From a checkpoint of a small mixture-of-experts model trained on Wikipedia.
Size: width 96, vocabulary 8192, 11.4M parameters.
Experts: 80 experts in each of 10 layers, 6 picks a token.
Training: a variant of SOAP for the experts, 258M tokens, 8727 steps.
Below are experts of layer 2 (counted from 0) of a mixture-of-experts language model. Rows are named router (the router's row for the expert) and show model dimensions 0-95. Each number is 128 + 24 x the weight over its row's rms, rounded and kept within 0 to 255. Numbers have three digits each.
After each expert's rows: "comes after" lists some tokens at least twice as common just before its tokens as in all text. This comes from a sample of Wikipedia text that the model never trained on. Tokens count by the router's weight.

# expert 53
router:106141154120127110121133149138127141155129142122149104152157130111087134119131144115069127161125147123111132156159169140139129161135143131163142080116099153144171204125140087124125179129143113111134135118140119127079134148146109122123087133141126149067090126110142166156120163143088152128
comes after: "=", "-", "|", "^", " =", " 6"

# expert 40
router:103181150126080097131159110143133163168122129134147117140177100116128158114141091108120149161134131107119158133145132145135094139086150091182118099120107160110125143159185124147115178101130138127149139112115128136132142146166108128144072117132138095097115077119125143155121149139118131139
comes after: ".", "\n\n", "=", ")", " =", "\""

# expert 39
router:120131126046105109136135106130152135153118168176144125130140105113089145120145079107131139154124117126120156147145135146149063133132138106154126100082109131131140170125151134138116135049140108101153138126151104134115143156126119135145124141134139125104120135117120122118087164143098168179
comes after: " |", "–", "|", ".", ",", " ("

# expert 30
router:105136133125091106164134145136139166126117171131147120138181115100113175127165116114063134146109130127094157157127131137152099154137141116160110083123119162083136178137151121167130146117140100106154153116146107169120148117133125087158116154133129118096147111120139136154093173158123133157
comes after: " of", ",", " in", " as", " is", " with"

# expert 35
router:111126156098095110133174126128119146127113155147165130141151120108121118085164107134079155128081132109123149134133143141132102140143163089120122100099113146133137148109127081154101153119157125119145140114144098160108163083157111112148106104132172109096149130087066149165109136143089137136
comes after: " the", " a", " and", " to", " was", " that"

# expert 5
router:121158142104099103140162128175130143119117148131189109122161106105130130115157093120130098142136140126099144127120135135172129169122137137142116128086080100102144143131152118129121148109152103109137148118170106162104181105130119118154102159119154114104141098109118168130107159136095146203
comes after: " the", " a", " and", " to", " of", " is"

# expert 74
router:111149151118091099139143169135147178143114139135130132139127108128111149117151129101118095145132119095103162148128182141130105147138102114112127117096097099100147124127140105138085136074131123082126128121168113187111168100147115099139094131158173112102121109120110174130095153137116147172
comes after: " was", " to", " and", " the", " is", " he"

# expert 76
router:125168139111117128161182120141191131127103142142167116145139136103115125087137097120134156140114120126114157138121144137196121155125143094118113130096116114099160148161150106152134143104119121132157149096142116151110181130137151111156101187134186126121148090103130137137116130137112167157
comes after: " the", "-", ":", " a", " of", " and"

# expert 26
router:125164193124081099150142105143130150161129129144148137134184126127122172104142117111122146174129147125112131143177131143132090134098137105164132118128096152095148177142174117142124195111139124113152138111136119142129167115140118110152081132127153101091103099118129146147106154144123135135
comes after: "=", ".", " =", ")", "s", "\""

# expert 57
router:101130159124069132120165145152144142141121143150120122135155120089117185122155097100111097141116162111108148142137125137134106153125151129125089094110046156128135150138130129173118156129129109096170150106149110175136133116131100114154109113133144128076139108108070133142133154142126144117
comes after: " of", " in", ".", " for", " to", ","

# expert 43
router:073175155115125128171156133155103151125106134143151119139149121129136124106156108118084098146093163098061136110143150142132101146132146090144115115116125121126154164134135109140125129086134117134141125108154120127138148082159132117162111143163144123101136104089078127184096155128101158127
comes after: " the", " of", " and", " to", " a", " an"

# expert 36
router:113129135072118118138135118173156158133069130144141131128137125108111165116135100132130097183123150131114154141151155129144105207096146124145079118124094159109147181141125097146131133110134104120139150117127104125119136124153131089137115174136138079097114096092124164132131138139100125135
comes after: "\n", " |", "|", ")", "  ", " information"

# expert 71
router:102129138084117114120135124179132166126095137164130119119152102119112156121135068123123114168112132131123148160136151132140106184103150105131065105127095140102144176133139115138112146114130104112165143116123125130121159140151128103125111151151141090074116112072128187155120133120106113139
comes after: "\n", "|", "  ", "\n\n", ")", " information"

# expert 13
router:108134140120141110159146108138130154143100132148151109138167121102133138079165077117134143140086170123098134132134130150170100150129157080152132125121106150150160154135124106129115139124186106138133182093143103150113162122137117133175097165133187121115157115122107148137113149132093135157
comes after: " the", " of", ":", " and", " a", " The"

# expert 12
router:115143117051115108161128114131132152146101170157146121134145109113080153099138104103117125159121099111123151141148146142133083145119128098152140081091110145124141161129155138129099142067131102098154135120144119129120146153135124133144121125133143116119102129122116123143078164163072170170
comes after: " |", "–", "|", " (", ".", ","

# expert 62
router:118145169085121120150153150138114146124086140135134103141132111129090192121143107117113147174130126109123137172112117151141125162087134124123100132133115154116146162170123134137099140119150108116146139107123118144129147133132121073150106130151145108080103056114098154122113144185123176147
comes after: "  ", " 0", ")", " 1", " 2", " —"

# expert 14
router:132167138103108104139169131160138142114095132126182149127165125123128123086133120124115115141137147109082155132111167141147114158108161122115099100091108155107137112128144114159108136105148134114156134135127105152112162124164115126199114150152154121122144113072133123183122137176083143146
comes after: " the", " |", " to", " a", "|", " his"

# expert 46
router:098128152119109100184126147128166164151103142153139107144161120107106153111156114101115138138123136125109143176148141134134103160122113102122105066098113136110156132139139136158110174127172109067122125110127129123139145119152134118134090149154149118090123094107066135129123172168121143107
comes after: ",", "s", ")", "ed", "d", "\""

# expert 1
router:108151135109091119116159158162173140142118149143176116136148088102099138106182132116123094160113120118126145147118147139147098141110114091115125117091081124095127111122163110155132128079144108083140138114137117175071145121161107094135107116166141097121110111137113175125126141145110145141
comes after: " the", " to", " a", " was", " and", " his"

# expert 28
router:108147156080112111132128133152116160145075130154152113141124125115111154100126110127128127192115138096121142159141135142132104180096119108134064121122132138136150194171131130149126146112136124111149146087151093143119134132149108084153115148141142076109106081127125149124140140169118149134
comes after: " |", ")", "|", "  ", " 0", "\""

# expert 37
router:122120164109119104140166138132104140110103165135144118192176089121139124100147120110113165134082148110098152152156130162112105142117142090119099075119120166117158142133126111141137147123140087123156145110166111130090125153162115113138100138136150091114138116092072159123126129132085131141
comes after: ",", ".", ":", " of", " \"", " and"

# expert 69
router:114127136116112104150136161123150154145112147160137108142166131105121161113125116118115110141060113141099136147180152125127113179122126092132121116111119143101155144112128124173122159099135117066148154118156106171131148118160079116142097130139140111117129068115132160121110143155115147184
comes after: ",", " it", "s", " he", " which", " It"